Below are experts of layer 8 (counted from 0) of a mixture-of-experts language model. Rows are named router (the router's row for the expert) and show model dimensions 64-95. Each number is 500 + 25 x the weight over its row's rms, rounded and kept within 0 to 999. Numbers have three digits each.
After each expert's rows: "mostly gets" lists some tokens that are sent to it at least half of the time. This comes from a sample of Wikipedia text that the model never trained on.

# expert 2
router:532475498496501486484537474508472467493511531501465428514502504511529475508477469514562468545496
mostly gets: " South", " northern", " southern", " North", " south", " north"

# expert 29
router:510447517490451512513503529486507494515490501518525511509510507502476526474531532501516512492543
mostly gets: " album", " song", " him", " species", " List", " areas"

# expert 23
router:504478507529520483493467489496527480526515569480504490503529479489485488487507528480505498509493
mostly gets: " National", " Marine", " Metro", " RCA", " Nintendo", " Social"

# expert 26
router:520504469543480475484511472430486498498493508520488529450505454477469519481511515544522532511493
mostly gets: " \"", "°", "′", "==", " $", "==="

# expert 5
router:485521479472543508511501467503491489496482545476491518542524503505532494507471522511433515527464
mostly gets: " William", " Robert", " ENG", " David", " Richard", " BRA"

# expert 27
router:486480471498462508466548504532497465525495503449467524496550470490490493504532445529529454545535
mostly gets: " p", "-S", " non", " inter", "-D", "-L"

# expert 12
router:469500518481550554488481504510462491495538455512513491470517523498507520507535492455478567490501
mostly gets: "20", "19", "|---|---|---|---|\n", "ij", "|---|---|---|---|---|\n", "|---|---|---|---|---|---|\n"

# expert 31
router:485498480482502492513493542487456513453499425498515524539526469512427482507497494499503457514447
mostly gets: " in", " during", " after", " when", " from", " until"

# expert 6
router:506541467480485486503517479504455512494534464507509534513529499477492465495499481493513418519496
mostly gets: " into", " on", " against", " for", " if", " via"

# expert 11
router:509487520519523456477514476506499467469480543515546473463521529512509453505519536512467480457501
mostly gets: "frac", " ", "°", "^{(", "‍–‍", " #"

# expert 24
router:524502469477511472453490511523495510484487478512549491508472507499507499504460471500468431481495
mostly gets: ")\n", ".\n", ".\n\n", "==\n\n", " ===\n", "\"\n"

# expert 4
router:497512508526501475495474555496488524485540493530545476462510514475508493490560512494468528490506
mostly gets: "″W", " However", " MPC", " JPL", "°W", " Candidate"

# expert 0
router:480478454480460466475526525525521485503492465467511472501451511516472538499521479503495526526458
mostly gets: " and", " or", " but", " his", " its", " &"

# expert 30
router:490482498451488505502486488491478495510478462501515494493494504525548528514477529522464497460518
mostly gets: " made", " became", " took", " served", " used", " located"

# expert 28
router:514502491482483515506490516478528500518476466495496493495477487525521521494495494472521495534471
mostly gets: " |\n", "==", "===", " Coordinates", "|---|---|---|---|---|---|\n", "(s"

# expert 7
router:483536488494475498531481505479505507519487469484483522530507518480480477491464497501481496480552
mostly gets: "|---|---|---|---|---|---|\n", "qu", "|---|---|---|---|---|\n", "|---|---|---|\n", "|---|---|---|---|\n", " did"

# expert 17
router:526469467513530475506526504502589492470552526505470496503513532481500479441484471499507519507495
mostly gets: " Species", "ensis", " Genus", "atus", "theta", " species"

# expert 13
router:492492536504455540511457500513519498478475540496491489522462492498450520497472538461542500462521
mostly gets: "ville", " Creek", " Street", " RCA", " Avenue", " Connecticut"

# expert 22
router:490524438523503475492485498498538506461492483503469534495474492525526499494509483518495536483546
mostly gets: " have", " more", " had", " has", " having", " most"

# expert 14
router:510539477530534502555510470477474539509519448492505515543462466495496470520528503509514516521547
mostly gets: " where", "\".", " ==\n", ".\n\n", " includes", " include"

# expert 1
router:486462513522497522470507481500470494534495509459494481508491474523516476523495447493481503510446
mostly gets: " Best", " You", " Your", " social", " legal", " physical"

# expert 21
router:504476507479491567470528492521513476473487486485490495476497491503526440470504499495475488505479
mostly gets: "′", "°", "19", "20", "–", " until"

# expert 10
router:512503540477506516508455519517476512508509544475473506514516515455484492450532502516502488508470
mostly gets: " Steve", " Love", " Thomas", " Kevin", " Christopher", " Elvis"

# expert 9
router:495499523509502480499525505509514499479511503561520508477458492511482523511516532503513521476533
mostly gets: " —;", " ✓", "″W", " JPL", " MPC", " ISBN"

# expert 19
router:474499470472497474498503506475472514509526482536522516505495544464516497556470509507489470524449
mostly gets: "|", " RCA", " Hapoel", " IND", " ITA", " FRA"

# expert 3
router:499510528464455525512497548536456506485469483508544519501520441508457518492481530482506533476527
mostly gets: " years", " season", " life", " year", " day", " died"

# expert 18
router:533510497498510495509531421503524513542480475558466500537478533498512518492450527506460463473501
mostly gets: " was", " been", "See", " is", "Personal", " were"

# expert 20
router:499512463548510523499508482508470532494496448496492500492472515501442497515537493527555533517457
mostly gets: "),", ").", "\".", "',", "=", ","

# expert 15
router:473524522476520526499515532496505513528464510520505506475536522513537514506493493447494516493529
mostly gets: " ✓", " MF", " Candidate", " DF", " Label", " Votes"

# expert 8
router:515502470493459521550495515513545512493465552492498538495520524510488519488512520479509520469497
mostly gets: " she", " he", " they", " They", " who", " He"

# expert 16
router:515468508504473514483522491512565484502506497513495525549500470539491504535520539523508511504503
mostly gets: " new", " this", " their", " these", " its", " any"

# expert 25
router:509513486528548483490506500480465477513530539461513485471494522451501499486539476505525452528488
mostly gets: " Y", " S", " H", " Z", " J", " M"